From a checkpoint of a small mixture-of-experts model trained on Wikipedia.
Size: 8 layers, width 192, vocabulary 8192.
Experts: 64 SwiGLU neurons an expert, 4 picks a token, a shared expert of 64 neurons.
Below are experts of layer 2 (counted from 0) of a mixture-of-experts language model. Rows are named router (the router's row for the expert), gate (a neuron's input weights, with its number), up (a neuron's input weights, with its number), down (a neuron's output weights, with its number) and show model dimensions 0-191. Each number is 128 + 24 x the weight over its row's rms, rounded and kept within 0 to 255. Numbers have three digits each.
After each expert's rows: a language model's description of what the expert responds to; "mostly gets" lists some tokens that are sent to it at least half of the time. This comes from a sample of Wikipedia text that the model never trained on.

# expert 12
router:141122087089094073156123138109125146143136143067108100098149145152148150127113120113121122149159144127135144124108160113119119111098137117153105147113141173098102091116098083106169097131118107136132087130090083087105125086134084092090150155102127097103148154129091100114111144151120124136124078104117138150122072112116140111159132134113087171121136133106122130122091117101113113150131155121137133151134146149157153106113137085127129132182120145144138097146132109093116099108167097101127154121113096088083170126120140127141124096122151136134111090126092136138185122168129117142
gate1:149139053142143144141090147190137145194126132126107103125136140162106157140126129105117124114139155123114129121086128168130127150128095142129139100091100126132140124136091120132138114133110162106128114162125070098098118100100156109088160129162120144130141124138103096123149125142114147107127132122126143128147133152139125165191109145101131117058110092187098138089120165075136118120134104141127187132174141092094103132162114133133115140121148107127131128123123143120105115131119138171118086149136120130102096142109144132121133091118190121105131106139120144107143102191138106115
up1:158138082128155135087145131180142090150126149121119082138137144151129180192104152137140091151142138137114122132117130119139103142120142086141126103151106164123128189165180123143162134112112112151106122086129096132111125133130099169151096137121159096163142142112154082133144112160111134150158126143109134140184094128137123150083113126127100131149135151141121117170115134133144134123103091104143117159157124068188065118111131153125132122121133111120132082166155152159114103117128098127098111149121120101147119125144125118136103120111123166107135138128154148181140083156110141138
down1:124168107155126122133112129199115131133148111153119161057112158130112096113132115151135116100102115177128161097139107154151097115096114134099099108128144137133109107109117164155135151182132118159147108126123115145119110115116123114092122127140126165101109104099133129099107162101101115125112128151096123129145149098127138114148082103141101161107154139129094101122157121127080117132147105117119153138076122123143159109128199164158150164113126114139119165076117109122124134124115147116137156087143144154100105156133125129136162138125097150093196135176096126104093097105147155117
gate2:110122152118130126112159120148167130121143092121172104126083107134152104100134089111104123148114134120124144109093140136152171122160162141095141126130133137157112145148131079126099157131108119153178111114140102194139147124164117124099148135141135133119134171134115154141112180126128147096141128125132133126097149126130167151100105095149097117091174129195086112125125122150124165135090151138140124135184155149144172124174130122138177113168154146142108134125137112191102096124127127097121084117108099136101133118149118127149147160133093155121116161163161109102110153160100149144
up2:091098156113081134128114163101116115112103134117099112148122149108128162119146185122124076135095113157127103103150154107106112122126140134142156099141105116148138131089157161148104106114129124113124152112109129076129076130092176111140150117125124168102116127127143081129159111138094101132095146114134101126170175149144127135135119117130159175158132151109162129114132130187146142140124068136149113157119150082153153140124101154105130121123109149087129148137065125087131133114109136137105106165156119110147142124111131104108091133113172132087144156123100113077140117090166100124
down2:152165146113142137128146145131116126178146162145120172111072133129114097105132130117105134187114100130112172147107123129070100159142134118136102115116105152130169105099159129127169127078163114146160168132123133142130134119160158109137095184137134137099118154125151199143169102159113153124147105130121135175129146157117141123118148137137117091162143116115127121088136183125154161125099137142152095074120126138145106116107141151107101098146129159165151164144160126148129122098142108142161137138143149090143184117127131142137112114151088103090134167122143122104119158125135123125
What it handles: Hyphens and capital initials
mostly gets: " B", " S", " F", " H", " G", " M"

# expert 3
router:115147127149118113177095143109127125135144099161145126154129164128134120126093102097139122173089132126125109109161133123133111099120125129133139158154131150103117134142115084114123114157153088103123165089082084094128144166143171114121122114143127124138088080086112108141119124116140173109111155162124109110123165085155111130099100148143163164092153138143152115113129087104110130110151144133159133112143156067116151103110141093115092137141109120110132097185118140159147147122190161134161173155108132122161086125112139137131105115124141169160103125148147117131096080149114110095
gate0:123094138129172130153173140130138144126151081138129131151106150087130151093110156100100137160133144106114135108162143151148123111142101106132121112114062095124118100122101120102149160132129099156159156129116155179099160118102147142164127116096141099067151130156100171126134108158101140087159132144139121147117139089135106149114082129124101114172119162113135135137117129135140126124209145102125139133168099158134113159118095129159132144152091132176113124168108149126140094089134154093138116147100133148152112155106121094124078105116105133100092118150126160137103120117140151116
up0:094133134135124175107076097123118131106086143152136116141107094168145118128081130099091145112153134137151159123136103108120126120139135111145144160138145154129138136136118136091123082123168134087123100121104138104175140107151150096118133146129189128133101124175147098104143127151161126175125108155140130145121094147180103124171120118115081113080121106114169113145117116161115128133091110117132138132090151152138083114165149134144106111111158129103103126091141088143149136133124129104142119146144091112082115114129071160124060150076125106107128125149129115097173121137141146148
down0:165169122132145092146148133137137124152161094180137155140165126109082125160127146123123122181112129127136142101104123108180160136098150158135099139097080155120124143119116134125149157101157131108176091122104151155151108130150072132159117170142079103112144173136135123130135131108103151154096153142189101092109153166095096135075121107131148126096105093170102104133088114129140153114121161171122146122137129114140137146134108133166090117140088143125170111111145152123089114119154138142134136136104098088106112106135133139130117128088116106136146114170158139162130127127105123129
gate1:148099095155157145093124130149106155097120122151115115115149116110135161121097107099130158122122131113158090104108179132091105155135161130110127180086114144131171111119091093107094175107147103095136170089158128103134110139142148123126122136114136098121109137109114078147086146090151122150151091125135114127146148066164158163159109117083122136126160138092129138111092159093082103095143112116156108112144121099153124109107106119070126132104139120131139142103100097166108134131157094101127118096128134125160092115105165151131149145116120133124125116119128102116072137137087143107
up1:107097123128110186110124125125120150107113123136121151180122094127150162069129116162121125131097098126134136099115108087079148128130102140110126166104091144138159113090093077120050151117104056148117142099131114100110135136135112115126160111160142118129128127143142159120122106158117158109128109109122149165136130120123148153128159182117119130084122149122103146141166150113097143121135155110109145123122157120132141092149106120075120097087128110106120095145087101173109160132158100136111108110124170171148086116122155146141098127137104159087143140134117131133107142119092114144
down1:099110111169124104176122150118129152153149111140155139150120121106113119125149158166124163134179175133109124163152098137105120138101114141135116128082083140097140151140143114164157055141121177126120147124120122145122134088105103137144123139082122120111122140116166137126157130105156114096116132165134129144119103138096100094150156137164163146135104128133078108125083118130137100114112148143136125140170112179112131144083180123170170168149140153124147130152132178108188137155140143134130161153107103090101188145115115129142151121120107087159140121111139129119139153138122126130
What it handles: Leading digits, comp- stems
mostly gets: " C", " c", " comp", " imp", " Comp", " hand"

# expert 40
router:153171103156094166121133178135129128131141152109158136134150160128106134113085131157149159125139148088143091157139183094129140116155117112118138135142116176173114142155136164101151164120138169128097091135156149108134130133106157147144103162127160087119136141105135172124132070112141095134161117151109164097142123138160138127113119120150135115121119138102167150114076140088134144137132108109162122153108090129134107099117143131116109169159081146133124163085129090093147148130134138151106130144120106109129103117131140099138148136128097115089141162071112125150101104069148086128
gate0:164062161083116092160105146134105080129104134103139122153097148125147144181151100134120133129149119111102097099134155116140158080155129118127130118090148120136128155105156127101151157146100107110175120088146144131113116144175108143118120107115131096102131100123188134106115120179103136143119129122107170117139100140125133151103096083103174132143114154120154123159162161104144138133084095145134124081136143150108156155110086085129148163154136133153132140121164139146134126129161109088113121090122152142127142142145132118110080138125133146118165119135110147115137167104091099174
up0:148107117109125136152131086108133097094106150109119156124094136111159153154194168092106093167103139101111089139108116105130112140089185089149142146104132119119127091127132138130134122095110147153137140168131155133115093143103104154128173122101116126100135142130140085095099149132077134110106119176161167125115105136149123108141137102116175098133181122128082127111172140133122121125093150153136155095164149119151170137123114068118137140142132097150130102105122150097115128111109112130125130117129180150103122123121134101139105146129135176103147095095127163162125161159095136129
down0:113093155140148129156137127123099115104132114139112108134117151115086126148111135146137108108126131153118098100167120086085123097131148115111109152125128121128156156105105099107127135092129112117160179120087134167106147148111107150086164149160118126136142166101176139133135135114120133129082156127125163136137136092115142154100126122132144154095150120132134133138154141102202126110097150133119105095112102151100147191137141071123164116133176131141097152126149089064146131133107131120142092121120118163111137132139133126104070053115111119170128138121164144110132124159135082150
gate1:107157183134153101172138154109075117138122124161096126128161136081148109117104118141112161117117070107158115149148105151096099142136136130106111089121148151086133135134171122167084127099126127126168112131122124174141112114126122142112141135095103097089132104129129134145101121123112142129148128112168148137136144130103140110107143137088116110137105152113197135121138160140191109140154161134091094116126143116099129078132135159133140187146110138115102124137147129170153141156096142126150105116136135138098126152084094070135132127137135149167084103129142166155112138122076118125
up1:116100117117146137112136081133110144121156136121129087116136162125126087138096082175083112136110130131126127071133101111127077097144116098101129125118132106078129132110121122113107165088162116142132145099105113149151095144090128116118151084144098128167142119118117124122148145121145160121121175147131101144081115128108159112156148172091101134189158149103159120116164140090126098129104135126070124127129115148182123138136175137183173135141150156113124146110093125137151120127121102124095126135150135133154147150118116222122137133106131111099115124136114119146107123123151148135
down1:134149134125148137127143134130092154156150126106095118083092106106106154142110164092160098116158074144135125142116168116135114126098077139145122134103098085109130169084123145166099170130102086141123165112131135116079099124109128135120185155120195143143091131084108146127108075135141085114128149121126132107092093141132091131120136108121166103161153094110128109132124128056104164107121144096124137135115132168121127076124110083124147159147126101130113104135136139135125140153132113122089154112145113146141119130137096143135129119091140137113140118158141105112135105124135071144
What it handles: After years and numbers
mostly gets: " century", " when", " years", " km", " When", " ft"

# expert 6
router:129071130098095098153114122112120145109141147081090107118127135146157118098142122123164111174119156082090099135112090128083110093115154109101093148124114140128116114130132106089135116102164126143072163128074117119116110128157094145128130133127144113077169101154088122139129116152096125085138133120124141180110123114164106105179118123111106150162149119116120125098088126140109135165095162129102126112132102152112148120107104130108129123143091137122111112102161099122114132123145143148173143081103127116145150130097164110109108173070116134131128125143110130142168152183140120156
gate1:142147063156132116132142154097121100094121141159139130115106121161131143118171120095126096175144126128107140111090137173132147098145108104126107098135108087145139130123103158138126115146096120194109092105102119093116140140123112119133154132161073127124107095117133154098136141164060129066136119154119115143119162112164108125101137154115116147104140128122125085136125148089171176138144099147144133161081117126131073129132174127152078111119163121103142080149130147099137121156139143145141134140102130143078113129154139123159149157118120141150133113103104165149137163121121114134
up1:137132111133156110118137123118106143136115093117120122141149140139155149142082140153170167147135099124162123111132092146125168120126120123129140100134141114154136105137155111108133127147131172157127121098133160120090093149144134174191097122166107124143128108126130149151075124141134226119142106133153106118129121141091103126115122101079144147117157120059144112134125146163112137143114138176141101130137108146097084131142126143205145161138126144094164151084152121129104114141123134127103123108112124082114116114155168137122136123129083116093132160081113179112108117141135152129
down1:138108137147142164103127135124142130149091101114161137162121109102117119145133140150139120123074120088161115118122106108104159117154103114109162161126113089105126095122125117160101134123111127097142136153143108183140185125172124120126142136157118173145148137163107089144120076112104132122115168118126147111135139140167170157169137151121131134168125170185180120094150147150103128132156134130149136135125143129129126130131131114102141160107095167150137155119149119109135122137130166093132130138153152124157142188087144167139084117100159158179121152157098120108106112129102109061
gate2:145136141141137119163137173137115134091147078093125143111129148130134154127146148139085110121123108078153128166166117093143113159142153146103162105117106147133152153144095111138121124139140147187144155139122123096133107146150144121054139120134100157107078144109125104169133147117081131130169129102115154132131137092112097140089124105143083141111132097145121121132156183129120157136120115090131093150114142175135085155167110101110135122116136067143129131103133122135111129117089102118115096126153074126127100156119116130128108096141079177132153160116133121138114150115177158108
up2:120164104108127131105106127180118141151161114111131111140131126145121150139158158124170112127129166149119100051142129160098178132145110122170089122143133110122084142167155082167124142149128111103132129092114152112118110125124120145112111105105143114101143087157178083112128140149114115138135113153110128095109145166151169088152138135127166140128091113119083091164148155121124094118116130083139196123117152124119155104119133111119120091144120151162162131109110143118139088093144130150135080147127128156132150157086123122095127114153163092106125121137154140106168122106099146146
down2:145140121111086092133124116142126109123129144087127153069147102137132128111114105095112136131121148138137125094158150078160162106114131131113126147138119136102084165116116138165114121146083147150173103126110115116104104090097132112155148142133142130140165101175165137161175102125168110130096171118147153126139123131102124189141177143156154095131106139132108138114107145096158115100162144095153124127129155120097122120139132089144144108134077147131116098161141117089084126125156136095144109102178115091135131139117116118110147130175135098104118124126162144169123104101120054124
What it handles: Word-initial noun pieces
mostly gets: " Al", " un", " dis", " home", " son", " town"

# expert 43
router:128100149091123137167116098109114113083100110137135146097166142148141177132149089100127111139122112122117124129062125113140144114122104173168157143106121145135139137152168115089134142111093098156158162117148128154163124173175143117110107168137140151144129117152115100139112133098101154109130160112127179152105160156132103183104126133134149128120105119125113115152139160166144122180144087125168111108163121104125134133124136095119125106085180162119131140119097153155145130102159161128125089166155090133114126097125126110096135154164097160149116164127100133138103105154113143097
gate4:120113116136158157167122112151135123110177146111145126160152120135135132110136151141090128101154131142116097156112132138096085131158118131127111141193132161138126083102097103120137193123163157083112164151110094114169158113146138123113145140135113124130187153123159134128141172112151096150097122119150151139115137139137106130118113140101127132189117135128155144164148130125171074137146142129161115123124134137141101109119139110123073132134144076146135101145115136157151118114116121134107088139118129109151109077114130130136125098064143157118129135106091143107200138170157144171
up4:134136113137141134133120104098127093100143137074152126119146131091176122159171154145145122161091177111092159127127112167115145151112091120160129172086105121118100124123144132121095142109114125124111116105090128111138093121098114106120106161135137122135120121081082141154146107105100153121140106172174085119125120155095145148138126084082138119122131115135172160125125148166160118169172135106149129120143143116098130119115140142110113160119147129094133118168129114112106134143089099072123175128109143112104106097129098160160144102129140173116141140140062131125102129180142151144
down4:105137155150137080112120124129090148140147135107149137162133189115161135128141135103171125133118157122108085106157093134129152125155135105165133143090091152151129136130190148174082135136155130069101125094117131127153133085117102133172142149130093094103097119122169213126135117155125127155125118151157096147108155149115089158126110156124125116172129100110191121137099124174150168115136131120136147120155129125115111142142106112133155159170170121089150126130119124114126141134129151109096143134125134118119140108132112149131153128139182147162092146123120148135108125098107127100
gate5:123173121138115138144105125130153136132109100116146109136127148140133168109168123126131101168126084130114100135118088167125112102122151157123168114148161136143094131119128142183106153164132097116092071176165141118133131189074156120107124130088105158145137182115114113138120144089095130118129137108132146154116115064141119102111145138079169117148173118128157116117085151168143121159152131065166137061163136121145146138110122124133138133143115139145134161142130114118127119144135103132120101088127131138129108153099145131077151148172134125158138136140133116160093141134125109124
up5:118095098096081122123143148111132159105124141117155127108142145081144121122142063113144114139119164092143146144156165108131136120134133138095122138149116157124128136120144101143148111128159132158079145099073154121139111111174086136180121147105098129084145121106144167098114095162129108122126127099158110136136139127100117117130133148126105088120108152119114124148151101141143099180124117096111132133179111144129119099140148094137174132128108197093152161150154129139099140086141101141099123130095186132121107136111106146092098078127126140133146098072123124135139100152147089109
down5:120112155142170106098095165137144208134107133094123119159131108129137112106139128118126152155164124100108168144142150151121175094104153118110112137163117141154101150103145140137088148124115143129140125129122122109122126102110147127165114154113101151121107114139098138080092117119078126122105124125146118095172129120127098094113145188116079089169110148134103089149119094130152089111085100119104118107107139086106098127126194132089107092150115125132158128130121126133120119142160109123137149129088094165090149160092130123135143132149101127129131086087157132116132100120163110094
What it handles: Mid-word syllables
mostly gets: "phi", "qui", "gra", " c", "ci", "cl"

# expert 25
router:141128134091112141152126134123161125117108107130119110141126167134130146132148152115140106124099120091133107142135112110142143090094126146128100139147119169122117133161128145127191111140145151136115101124112104127145162139152119103127162088103150108133142122135120129155100135123115169110155112115126141151140193121142098117080153111183127110145101083138133103110139135099140135121132181138136095099189136113111175142118152124121105115120168143141173141090139098165167147082126097144187141138083112110138083136157149091100151123082140169082164126111160142128146099171144109153
gate5:138170112145146110105118111157133106157113141113158124162093129150126134126135113134136139141121154139104139153151143173151148114137103150117163132176107091139161115119139076098110130168113154114131110155117156111085102112160142146130139102057093129123176102144104102104144156142156160134108139141131105165153099118147171135112122145144127100114110109089185178151144104101134125140104127142144136155141123105112147119115119109100142117082122113121137175061109082121139146102118133096118101167119097169133140122168111170130127147144126156069102109139137132108115143102129086098
up5:078125161137107137150129120083130099127115146121161096153161103134114134162169139159146116130122112130130138131164161130114177117138158141170116161149170114131123150141129145134140118096093134116096114132093118169149139114114158115113083124115160149162128108136148142112143120157120083160130123114106150104094169175099115146201116152138182159152153095138126145156155151163134102142108076134127150120102162142157150120160142181136113142152147108121101159146153120184115118112113129115121082118123121112150118121124139102099173084122130107164111104142113134167144105096136107125
down5:120140118137125112117148095133131141155117122083145134176135111118080122140122136130140120137106179075127092139120146141125118150170133106119131111160115117122128143106127121107099126129143142164160072136134102078071151160126107163114125140052048124121118138083159187118169175158112141140114133122135156094125113130148103139137117169138144130124136159117132144165128167157102131142104120127138143134127123128136087082127148102152141104099172107116089102114086101082121146099147123142148129149149142115141136124143158173146121166138119163114137114133121124141169099130099153126
gate6:151125102135135119150113130146065130107142118145089092102131087110112128142170155115115087172108121096136148136116149136114117105119073128141145089113122078143108120100135110120112163141103135097140113126108124106166113134168103138101150152117170126135148171175149094139081150092150126125142123169149112123076126178151137136200076157173180113097131130124115096121114145133132106132129138145172131151142075123095101151129118114130106130127151122117117111099126135145180098160139138109119108145118133092132158118149148095144100109103155124141128110136144168130137144145122090147
up6:111122101099107126117132091102106153109120145130117101095141132132133139104145166121120100116099115129112147142182147097116096135139110122153165118097124124156113082114167117128165108121136123117122094130113189117112124127095102164169161135152174167156094151122124142101106138108093087118154111159160113157150130123155102126061145120163104104140146119130109148103124164140145135102146116159093135182122129139102116132132172142079134115094168139060121134137146142122157130190108146138099132118139093155119087121161123113150111114127157126170110149102154114157138129114121085117
down6:123090114140117125122113099119118124181108094124093139137112173192108141118130128145142185109112123146116149140116173098141098151138115140105144087147114113128101148110123120128102162122117084115128125088103104110110118126127140124140118090124120104142167152149136139120097166110085124102156078145157107143097115187143160097146137141116087117109149157136139114112113132103146107135103147124087093138191108132132126133125187117099131110161097129150109145113131134122074142100156124145119162128107132146149070107137157125150120106135128112173099115074119145162154093130106093100
What it handles: Prefixes in, de, re
mostly gets: " In", " re", " de", " Re", " con", "In"

# expert 5
router:093116158090095150168136119110112107106098137148169159105135160177152079156129128113153093104127130122112110112124104133110151098105108146160146164109138117153153134149151107161164147130107091173157112095133125125117130193140162170074119126145086172131109140151156112137119146118120127125110161129113132150129136124146108148113137107139111116150102114099160128176157129129135087146105107127119147114103134090144098126175121139122120158117176161164132134095117145173122113082096153185108090139168094126142129100105109118089152140106105109116102099133101137113164144129137115130
gate4:103146169146123148159135096138153106145136109138125118126122139126108106149154134126119155118123129129080193108125109096163157152089094144132095115162103128125106115174116142133122167121139090132086118130151154128140134069129117130076141155117136099119093121119124150149108106153127149157131106121134150148142129143183144130097113100092146135087074101103140138074140184178109134155122147137177117122109152095126159145143152105154105155153125151121135147109149122106151125108147131155132116108169089119137118158157120099202174093125134119113125100105085144146127130128127122156
up4:102118168152111126150123103139167153150087120142100090170145136160123165170133099145133132144134090160142092136172163165150143098130120139130088144149104157160119150124125112116123115119107090135125153101116075160114131127124107150145133116121119165158139086160180127158153103145151096116115127152112147134125104158173163159101165133145129091104126144107133110181071129124089119114136104118151128163155138143122135147122114115160118153121127135113124163135131123102146104139172156138189169099125143111116157131116134174106120120127117153130136155159148181138111156154144086154
down4:096111137131075099119156118123158112177100120128117075107125090089111142127133091109122101123114123111122116151106155129142144143136125134133132101135157173137144130131108126148113120106107084135135134151151085119109147110148108107159144143135114189164118136106123157160196088137087117124112121114146136142109174121120136175103113103152103148124167123114144098133100127107152123110141148099135123156111125147142129077117132140136169110131133119173104162139137090106113177112078141113160187142072131134100135182136141102113118088144106128122127121145152143121118117159138059150
gate5:153138142110167104172133132150105120080151112129124151128089073154110148144091154130136067129127134122182123123121177143168117162157162121132157106163124126151177131124111085125135144105116120150111125151096155092154131138142125143096136099097129145105113149136152122127127136155126154115139113137123122135167144117092121102110109158112204080182173133126085132143132122168104113143141138110142113154128140113086127110150142105126108082125126096192139114112097144148132133165130109124126129104123105159134154118132129113179139170107122087163157124141125152119085113123158122139
up5:139122137125132105128113143130140119150098132153160098098152117097128172179159095131096120121146135072090139139117154119141135074115127152143121129089116115083095121108154112119124166093154164111154123104155129098108112115134087157126140141115087109196122137086153122118114107081137127102135132152153133145090177132127117090134118110128139111133105138134158095123156083112120160133124092157115111163123157100101110110127089120088164112140128099116115168086166122145114095116093144127134139146108073111097090147132155118145175065091139141127131145141113131105142148114122139122
down5:139111136151096159142107131134135118136133143187146136152172099109148107122151156087112137121105123143168116129073113113150137114146097137134121140100137121098133091158146141143103170145116136108132165141135128128150162111129151119153084145114155137087135119084141075128141133160109106139125121153146121132155070155141140113144143147145185124127147116121146135109105095152111149135151161096117128128134139196150067146143146094124139146114134124068117115168105110152070085097126123130134159151132138152117093151118137143173197092103113121128153131165121089119159141122123136118
What it handles: Latinate word-internal pieces
mostly gets: "qu", "ect", "pos", "pl", "nov", "min"

# expert 28
router:117138108140125105140122123157134092152121141084159114091094115150149090159114136147119098117115127159146093141147140136126152117107126125182091119135139112106196132150153096107131068144082145197159152105143142172112150095157152162111104117104131146176103100095154141143150123167137154140133118137152119155116109135096089118142135148139160099166153134149133126121148146129085143152102131139142138133160128100092115148108121099097108141126094111119099106079128104173122132140125105102163139094146133165138170144103136150144110158109153117103113101113133131150083151130135106085
gate0:128134091138170106120152124149150120138111187120115066079130115134108114121109111116101156100117161120130135096101136155133131125112127134126093166140165116134149088108156130132113093094102111137117174132114122119070182112084133109142076116095170121164105106151074103123132132120151147155132148125103076126132111136092134183150149126159198140129163161125157117121125095073150112174138145149120140111100128105143127137150133141093112152125121142112153150109103136135127154180107133157135132161112117112150129113126133103129115137116126103106147125165121098140149159146124156094
up0:141132143105096155126121133117126162149100098104147166163132120122117095141162137142134132161172108132147168158139103116103110117184109131091141111123101120086146115137098105168107149112117130106143099145141151112142096137137120146126118136133099111127173155093105125137127125134096134103087156124138156121132101131138088031104108124086091098131114129170089111160115144141118138113143115094148096147170114147092118118087125104173173136138112114144160124170115106121125126106120100096134110080148158104113136140127136148091190154111115132167106140124142162111112113154101151147
down0:109151135112181128111123097141088119081138138089157134162120132113128116129166101128139114138144122119113120119133088162145116160105102158142101114101103106108130126182135184179171129132136139115076157165112104153150119112151161092144150143109141116092144133095157127131085140136117127116143124120130121143146180137122092116116123088131145128147094152135125127132140098098127080128140148109081118094109088138098114119083108096128120089101176103131093100123127141144126153098136143103086126089152137150142096131127182114078141115157140110142156133107134121148123131100125194103
gate1:132146157159133162094108104159120143130148104103157139155135117150096114120137091150152155138118128161118117147059112135133145120141131169138135105183140152091119115135153130174119130108149089169123141145138110160153169119110103163131131129114113110120169157153143144151105133082179134095153108150146129144108133158145118124081109125145128141119128140162101146108109117104110167113146176140148085146119145141116112078157140141144083081152081152134122125145122123112152135111126060107140120120130138151128127112125117164130181087154140123081098103084156093140110146138116163111
up1:142172102108172133095102119185142131101153103095166140167135091160134103151146110142163134149128144131134126159136138134131112108146154150144149130161131129104128097118168085135178134100152123162091155100170104134166142146116099156135142126120068110190145135132101152103118118096167152157107079109118140157118120138117139121136109123141104143108135125138110152185150101092099115119114162121146127135161183146119132109150121120136098098118147111075110104165147100124179142134132078128144085121120139121144126156129094137119183147149103140156124120097139117115140136117135152115
down1:141142112128138141099171108133132167183127129185134103096118142122113095149157114121104139116133093102090165174107146141132173146091151110123142144089137134153100147136135110129079104096145164130136124122111167144136100133145194137111124165168142149097105105095139101106123147086157141099125148089084162088134113135110137138151137141201120124136142102155139122114117133164172136125150138170146145138141115156149128144127140101128142136109121117128166166133104153118112116104123149161115160087141114171117161173126117118159115118123103134152128136107141109126073175153140133143
What it handles: Digits in numbers
mostly gets: " four", " six", " eight", " seven", " five", " nine"

# expert 26
router:108105116109128089163112141149127122156110122132149101113097128167144083110141101108136115129134129131123142125145149129134112141104141111117146109138114138084143142141101070117189092163072162182132151095184134142111130088183166122070106125108141158156113139086183111123174137144114171121119122169115122148120118150139108143117114161143140150115120117134130114100118143122147133113105114140167149142122148137074099151098097111146127167088103118118123087104091113119103117169136106160132145120124127118129153161164101127158121141126130160100108121128147096108089146173104122107
gate0:124124142151089151109107093151150107125153177146096147119161123133136146135100123088104157131146135101135118130157128138131159117159127103153140152150121097090148107107116148126079115145127106092145119098107105109126170124075146139096133139130160091111111108161137080112116150146143126145104139131092087165109147117132120128166142097123117132143142101131088166087137128151114116160153155155101119109168154129107104102166126082137091137165106155149104157152130154148126130141163146118103118124138078126156108102143144099121100158139159093120152120100126150060157152091160184126
up0:132108118150104155109109092160133115120109147137109159121150144142161130150080119079091133115119126109135120126146121132128187121165145102149093142123107081096124113107144133107090139154098122046133136105106095121123140128085136155131147099171098106120120149121127090108133118137093121163099168124132116165170124143132149112142168088137157173132144130131120130119139110171121152176153134064116124126139129142092107108133127119101099121146107149156120113144100132142139116110134137124120111185162118132156126082090135126103133095132135157128138142131103167088160127078074157148
down0:117095082156109106072142144117106122135118130166108114123111109152089089130125126149141133118149116122111109137143097131099077118119172096126142111120131130074123112128080145117136137156143155123120153126127136181114121121159133151176134140113113148116088125111131134116137151142109137141152156101116109082139095125132177087157131096118124158159108139128118112082108153118129116138123126090141115130152111160124108127090109134113107163128141116078112163122080139105124124165108104138120150110197106113073128173135197137150139090127102125143085110125113139115112177167139175139
gate1:123114094118123133155083157161117104145132120140111117155129146120156190116063153128146139133092114156088133096062078120159094135115131117090135122127117149153113130127112106132116090172154103156121108119130127175132138119113100100155133137087122156120149114140103165113142149153121154103145148132108156125121093159110159129143125127123124133136178169124113116121107158155147130134133081166121129133103080115141138106107149137119146145102107149092104107140074108113146162126087158126122151135176178137113141162121106132161117116106121112153113098147113105144184074108110100129
up1:122167127157134143160105137155129118127155092144137137151115163108137172151125108112148127093141109115092133119109119098138124147111179113119137142152136122133120158122106145135142142121172184095160111117169176126145122113118122120144164156060127127139122122124105165127120135127188144180123139154131167112102140144102140113106109089144095192130125145141125145129112165104132144156163098135106128143125115125062127149143143171116122090135124137096119143125142092123163110166096127142143145107156101132146150148108093094161134095143130105158151112150121140114200096089135099092
down1:137155130179136106194155169152135121117115122109117107144117096087132163115117133113108122121157160146162145126137131130158107111136103112128115157101117106141133112137119109112090140088099085133115092171158117147135151152102094106155145164098115160139126088126125146133164150156138126116173190130165123195115099131129136122154133128123101130139121113150136101142094153107116177116108054092129132151130150132089143122104154121152118117111111141089113091094142096121175121107147129140161181129131151133128099168155142111121121113112105099104118119131148137121116122113099084083
What it handles: Digits and number words
mostly gets: " III", " five", " hundred", " twenty", " twelve", "II"